Below are experts of layer 5 (counted from 0) of a mixture-of-experts language model. Rows are named router (the router's row for the expert), up (a neuron's input weights, with its number) and show model dimensions 0-111. Each number is 128 + 32 x the weight over its row's rms, rounded and kept within 0 to 255. Numbers have three digits each.
Before each expert's rows: "mostly gets" lists some tokens that are sent to it at least half of the time. This comes from a sample of Wikipedia text that the model never trained on.

# expert 25
mostly gets: "\", ", "\". ", ".\" ", "but ", "area ", "home "
router:079175144172180112156159040072143124135154189126129118186164150120123134119095153115171152081152125097094156119145115097147089110119177112140107129135098122089068102131136129140177127095095192107124118133074131132110097123156070121147137164180124097126110141083135177111163079144141152116086131115101159144120187174175057114083152111154
up0:116083167111194152108103093131097102136083120169095121123171144122111136100132102109134095159153181088131139089120074217102139084111113083116071159114135155151163124131166177166132095162124117090123110171207096096131104133139112107137161097104118118125089173144175150095060086079094144102123145160130168118135104130131078140168124136088
up1:124178181147153077190088143037110088148122127138085130159110192083098077112086128167155130120106120109139140112149197096166110153096208113123138089084100132178086056116060098087141119140120086094132161082129127113145109121134106084105132152155144119126123125071066086075140115058142173116172113172123108099101111090112112162142143115149
up2:159093101149130149090144101136140155106102171063169107153171195125159171119185140167169118138108093122169116109157112045102146130145109192112111021078099137094079166133093144102112174125135195119169135147109097080076096113131084112135146148128120102179134133082129145094207077135172122066102172105160172146120134191168099110113160114160
up3:119152134125112101111101154123119116132148120179096044169132183102107151142137072093152139104091171147124114136181105085192081098137079111114150148066146085184054161094148158104104133084114220114114126127133139151157140156175116082104133158141093073142142105129079144133132127110134163072081157091160107096100091121160092135097166089126
up4:098149172133156081098104121123145115146162204092108123150164096131107171148092116144093111122165166140087101165093210121139110182136144119149119162176131164072126133162052142109127091122106174122134136134125078146074130111156106163100107143182143073123080075132103176143118142077102172061145065124164114088122131103077080123171174128072
up5:099108075140152159170140130089147117131121147139123147158128187111134142133097128137173128110156159145148127157099089135090085085142079117130110179170089124149126094169114168108135143125085151096123142098057099136047066096122078151136110093168099135140141167162060094096102054127130122148119092154140089039148140164136099128180139099119

# expert 3
mostly gets: "Th", "Dr", "Sch", "Gr", "Fl", "Cr"
router:115095078134152126102140091137171132126092188106111101142097094110106111118110147137157168139124140073108162113140122127217117102112119172080160108101088113149190105158095105163190120128127129115106111114099099165111150077136115136163174147214089146148162166082099195118101140164122085152045121092150164132096147128059161122110128199148
up16:116179117130124107129164097066132156116152116134118160104131129122148107088105131147183131161194117121180123161131144116181071100102175147118114049164173157113099125094171169171121124132159110066162138133151089102113160135127077106105086121166097095234036124123158147141177163120092084120117154103133181128140131173105117133134144167121
up17:090128190138175127158149138077148172155157057154118102134143142146125102126137116106161159142135180170112075129092083135155115128076160145149209161078178115169206162097138100156132147139159091134139155058150181106086158116086147111019204118182114084188156082150190116159114113163155116151117148082125135138131107135095118114125096091090
up18:127168158091112106170176068153102105085124139103132102160089080061142107083132094107201163155072227157152107115133094105127095138113112105088131109102082142129111099102081120122193101098109133149084117160126144108159106117147085135148169160153118168113145154120165132057150132125068082140127163120125188130076208125084109075159126126152
up19:056182093144111119083151157140145089148168172107086165167088123157123146135090136130160151103085104087134144147138082121133092134166156164145151124141138112155120118119133142072178175117057099153090112093135115081132091112194111144117109106144087139138084195142088150128162082131191130134070110128139143070107157101127079140044099164119
up20:065093070132137145123102138087097043116150135141116124123085132087134065145105154106171071063096050149102078149086185155160103126183151132099135090152050090153159159157099164131132151074110161162119110093160036129143159097161090121156190151126142238148138108136148119100129131123121159171179148145163125049140090163071110132149084095149
up21:169111118146154125110124058163076103130102152092160107179086128099100137098147117154140090076142129090142084102078195127180109113102123160126135089124126163114128166180146175093153165106110120140182165162151140174103099158092101175111116123142142148112152161105089179169166147150172115160113100170157141174133111132109126150130189163090

# expert 37
mostly gets: "Ch", "K", "š", "q", "uk", "aj"
router:100127144063140084137202161134139119149150112186143066134116121153174167174138154153146082109141092103171108118105129132148118146132124118171119118138152032126181148082135119115156097172172150075240068086148094179092128067143122149074102178145131154192140161172173173105124137137151110088142161045141105112153172059073126097145123162157
up0:069164096122081114046153117170170091138156138147150135098125154145075150089147156144162124054115080182113105148140202109145163183108098087083165153083098085181157091144115187063103131144085106119116126112140118141097101099087098102158149095180086143134112111139130149143184064134170194073137147147112141091124140122144105120132160126101
up1:097120162103099151153116140074166116155165140144085069064034089146119161190121150132090075144126159198126182159141137104137107106187117090128126135132230104166172139108117121138163103099177176087127184090089151116136179133128139131118087187118105152117135097086140129119140161141123142100109130101054149141155149165137075126170060169141
up2:156117147118085102089219141111074126130140071166097117104088091192219076162188114079148116148127072092108131134141151143131153166152158157145147103090092119133112149107155118102123137144111101108142154111133102127177136108114137153144086157131098149098083120160157074152189112110126180074188107090139172077099165122134148092133117111126
up3:154106133129159162117124105168097119150122158141154050191135103131151154164125132130139101064135127078150099126027160153103075089165142180126118134068146112130143118131104165109147149192076126136139095058103103146060142105101109103173114172101162106122120167133187140105088142087121097075159120165142064078111144110165117109152107135054
up4:131077081102117200051166181150132160145123118183153155178105149176108146173076140126084093138105106032146129088112100155165156080118110112150145103145103095124165109152171164151136102146146101118120129122141107159116085116135133145114093160140150117136157175191086161086065092112142166117113122077131091096151120153128058173114158123158
up5:174113149109143135076090146085160152140105119133143147120113156122125121123117115139089036210133110154144066155163095141128093109100126138153058143093156147074105211185106139109093140153082134158155162110100061075135112094147115185103116152119147061148164113101119154124078061138137113131139155130139099125118109146157111177148106125051

# expert 32
mostly gets: "his ", "their ", "new ", "other ", "her ", "them "
router:130116100101167123073106110105141090176126181169180120157147132060105092135100152127119141145140135131104087111144096149201108108109214117143085135125162170113124162124115159143178133132189142088136165167111094121139144151151126163116167165165091106117144092107115070143156135178093124096092167143103164130181112125148062132104101104086
up0:172136125093133174090111161061117163110149176145131109088141117116116181092120144138148112108175134152133098098115156172161130140098139169147197080101123122140122164133106086112103097093217105155103150129169149148167118161147103114130171157178116149163117102184120128030107083192165114120151147160117144126119157173206150095033136081125
up1:146142111104142048137096095118097119150076155118152091174138093127055092137121163181125159148116141120114140118121125188151105086116104125115117075164146128140153067080100237091144168096194133120086108126128086077092098112140106108134161143153109075199115115138114125098134116158163151129152144124077074115122172123133083128144095110138
up2:129120181070119144090146096147152157135100116170080073092111136158160091124145129158155175125099110120172150113111052127135121109118134126078153138124151183118202135153088142097147221049129155155081132087123125065075142139160125063129083118166094203162156100125092111110130136067101133207183107131144143118143114182163062166072110105067
up3:128046142122133148145136172119153149191134142232121131145157151072090122112136143151127150093101172139121096174148125095245104171129121101107097145111168119162138106106193160151092145119141143159061090099110123136098170141142133103133144112135163080133092118135104152174168054137104146075109156139171181105126110134130130102068166177110
up4:150136146139137087085126114169148113155128102175144092171119085094104122176093094147141138116106137124115140080140063161120045141173142178189192177112172112176072083140146115113104168187125156144171176174136122142129144102110140135158148122184098098087140167158114096142153174191140177111178136195160117101200163121079154120107123123119
up5:089128172097095129121129176156113117103105135186190134127061139136122164128115141144132152130161139132135126089182129140129128101161189111125111134065153097090155091122190078136131087118142121074155113144123100108149133131121160164091205096147046134122149145126149105142146095120128130056091149158113108139099072065091077156081140114168

# expert 7
mostly gets: ")", "tion", "}", "ity", "ary", "time"
router:070114089090146104154167093121157064164087128154084112132126124099094128155087139144156143077118124176087167169071192142201113132132155179173085090111143076109140107115168158117174140116135132103161101122153173182134101162116128161158137146131152152146126076135129200136135147134114177099155145140076099132102130124099138125154145148127
up0:117222136125065155112152100142111097179110129151132118099142138148165102104144122141173155080072074140202109112107127076180104186134130112139107146114141113128199130127119121148127161071180122118192145074126160137169103109098107135148088133104109101123131093123131177118154101162148121099102124072111157173134096125123104105123195163158
up1:105143083152127159114148163081184065142137167141135118126197084158094120138058094147098133131117131126070179127098208080143130104068199137113117170107163144142110138150080149136163145133103149142164137110150158099135127122127094137121096169162093101108080073146179142128136137131173088177129151120118182166145127125118134041136157107023
up2:124068179107159080124137064162108133110063162139152036151094109145119142107124157167129117148149162100124136151072151147164119134134110155111128084110144136132147129168135123139123158137088213104124122111144148111131153083142137151128069183122132215090078078105105135174159141147119136069113163128164145137106180114084152204108155114096
up3:170066114151117132182126141061130097194134175126157137155138116181138173121060098132125123107100110135144147102099184108095160123168075116141108086100103143160164184121143143127122151097162148149144103114084117140099085133149124124072104132119172104188155152153125154092088112123075098109151069143164122098100129172087109124157139065139
up4:130121072075138133162118135129145172155127155085144059125147105154097144098126098120095112123124147162126123128089137109091123140131132123091152094153111153148075108083078133119077095089195134113106120140114104084104118112149106108182092142133185154082175077126094112091114122107120208080169194123071196177123145064116114129127108195082
up5:138202096124179128134097110169138052162118136125155159154136101136097109090217153117146079125157131091114134155085125145147094170143148131121114121112164084149151135121136126112092138174094127110160197099134135167134141130103136150139147208126128101120113132121178178170155092147129120120196115105235072127091163089075120106148196158117

# expert 11
mostly gets: "Z", "ov", "ah", "oc", "z", "az"
router:144181141163179071126157147115175095146125124144110119100121109106171163087142140150161125086175151136133124158160150141136120117191175109120119091085121127155129114145127116104154153149077149098161106093134095096109117002196133122091098120123139128162190142169089179088106148100136135150170106136123158086090182142063150095068121115123
up0:191094119142150091155142145073109089133116138107127129085144193180212123059189115090167152110145090154128092149168063131156115158121081143167114118108075115107146077069150127113092114091125145151095104119137143143177116105138090103140204121128140119134108152110037106096153120085121176114126133151138089179165111133115116139091111093103
up1:140117172139144141095106154117138107106120110172105094126105105149134187119169098138183108142132108158116133138174198137151101091147129184114132099087120147167079057119180096077100108133117217140158156133177097105100124150151170077106208092110159100119080087084088198123133165106160056115117163114119111125145142160092114101136171112115
up2:153123174135134096127078139137186071125146184153102127120119120149117126137104180096118083082076124116141104068127108150162167141188164168103187130121115090083152140171124140115166160108142129125126099111161074103146106136102140114094156104087186106098113119131107144103106146120129033187187119120212107119145121088120141129149168078096
up3:144103113091106121123128134138166086154094132149057119111084122106146097084173167142120131105175170119138126125121142143135156108183134181137118145099144104135177173185118128086119138154072064111162117172190141133170092183133093163144129097096106131109126048066111138185163106082103131181107145109107098136064160100184133125182141114115
up4:153143104184148100103122189090126145115114129125127148102206115115132176100125156088131139192112080100134163137158139090134133194147098176116105078071150165148121060086086124149127123184157190141178117103133109104087094062123134103109076131124138161151169033165103179153117117085123127142088212154085119108143123102134171094120050073149
up5:115149155158164165135134047121144101102154102174124113091159120178108099129156126171149129110118078110138160188137108173145116160076113058148168156158131097181062168118131145150105156117120081133142100174182178096069113089130175123137137183163135173159152172108112130169165113122142156074125100118199142090098115133139086097089093154131

# expert 9
mostly gets: "′", "″", "00", "000 ", "% ", "°"
router:134123130121149085135155110094145132149142201133112102114084087163100158114147122092122143037135155178181121123127160132136139122104144115135146103105080106119110167115064137142114127183113171088137132169119126144123112100127104051119122168132136170111087150092163160127122164162156103113108154097099086162109116105144139176150136182163
up0:153184164085162075151169169130129132121117172088129158178146174118109135131157136143227068144150169100109121118114095115166137113166131145164093107094127143148136145152140123092162143121111157127125078097129148149169134124158138129185141134145191162202135158149124137174137125133091074074148148149133116109095129130078115075121093131176
up1:070093151172117092170079127112134200117100157131128059132111138142106107125110188134128160087136102147073088106113192143109155143115135113171126142067108119204099122096094108162130128120088127116167069166097107104145080124142176137114089151085105142212101154137147142122148173126180169077089174160100133043125161144159117099086055147070
up2:130113106090124119085129121112089124144145097147108178084123044164120203174114091129135114144121146148135178077083122178079156130125100109155124125134097145109124207098145113108106120090148125103174135176098116149124149136172150173186103062147115068152160156091109140255198125100128164079101081084140099101148147129103151094102114164091
up3:086144144121125102086134046111180081127176140136143148144152145098069147093095101069129221085135147133109093159090111117187112070081112144117197127161089118122087129066149113165080110115045136097163126117142083149094115118085109092124182178159087106103108155136127102115113033139090137169091106076140071098130117114158106162119136126124
up4:154130145120104078096120148108137099109119177185159137142082142097084158186075111164137128087123143091143123163118149168149118098223102139219162125129162112133141097129134050117103079157135118098158078116132109121158154066120092087149159188154129142116152240126153121098087134118179154164097154108115155156160113124142113137149151126181
up5:108111121161168174115098149125098114206097179209118072157130165128186114122147160104101153066095165141201174092202179093129143129090136094130094125116082100093107100106117057053137144125122104118066160164121073148073081128174057096125126151134095157116155111140109120096105125077158143142137119070076139125145128091154202061175140158106

# expert 30
mostly gets: "Bar", "John ", "Br", "ah", "Mc", "Har"
router:102148114092123153094183155123164118150174084155122049095048116140169152091094124102156092157139116172199072128091175185113138073170070154144094145115125099129178126139091071176122125119105128103142117070105107169090143038157101079077151152133177125182195162177096198125092170100157098119144131160149103132117154127070114123134151151136
up0:136129137175158079099154166157136112141159125122121080092146132159100149076127144112198124114128217148129170139090115117098111138148129113134099156119171161155079088128128128103112188148111106079172122066170067135151093145096109193089124093138073099156106088148151120112110156118163138166089155183166171161107071116138145144166159112104
up1:049179154062124167112151113140103148147086129162127152146098119066111124079084136123172118041159156148130113052112157168143179125038167169120141183137181112085141208158166092138049143129084136135149079093134122113154202065119157140104155174162175131151111122161114150153097162164180104118131084138136116157123100152167120177131103125097
up2:123176118116184149113144192120128118166162123160201095166127089164156143081102148142117151112138125145063075097130120152128109107139115123134134070117148133165186074188164146064154122136125131163160136138114068115124157088108118099111163169210098089163105052146069106130077104091185146081144090138171172085118092085129144100207159203149
up3:104157098166162111142068133154200140095163118089102111143186093115133174150120083183137116190139173119168127178125092139126181072070167081114125091114130134135147068136099114112126067165091151140128139127131127101147166092146118105122184055085177140164138122149142132149142150123153152143087137117189118116209109208102078080169114098159
up4:178131090109129149112140151068112121112118121148115137130160112132162101078149092138149142085122106136135069120096144160150133113136099178156111091124112108184191142114123193141109136155118136083192162085128107128139107136074105042121121131131157099095138162060113206153062137139080134166154142140164104102119159081106163117066117118134
up5:170137134120088147135087145102097108154123074163142085190145119245065118121165187143184075156147106137126111101151098144116185148158117095130118178074127156128123097070115158111113117139112169098147141139142148193119135149113145119121151105157129154179068122157128156132159122138141088127118166193094127156124099094168107140132182197119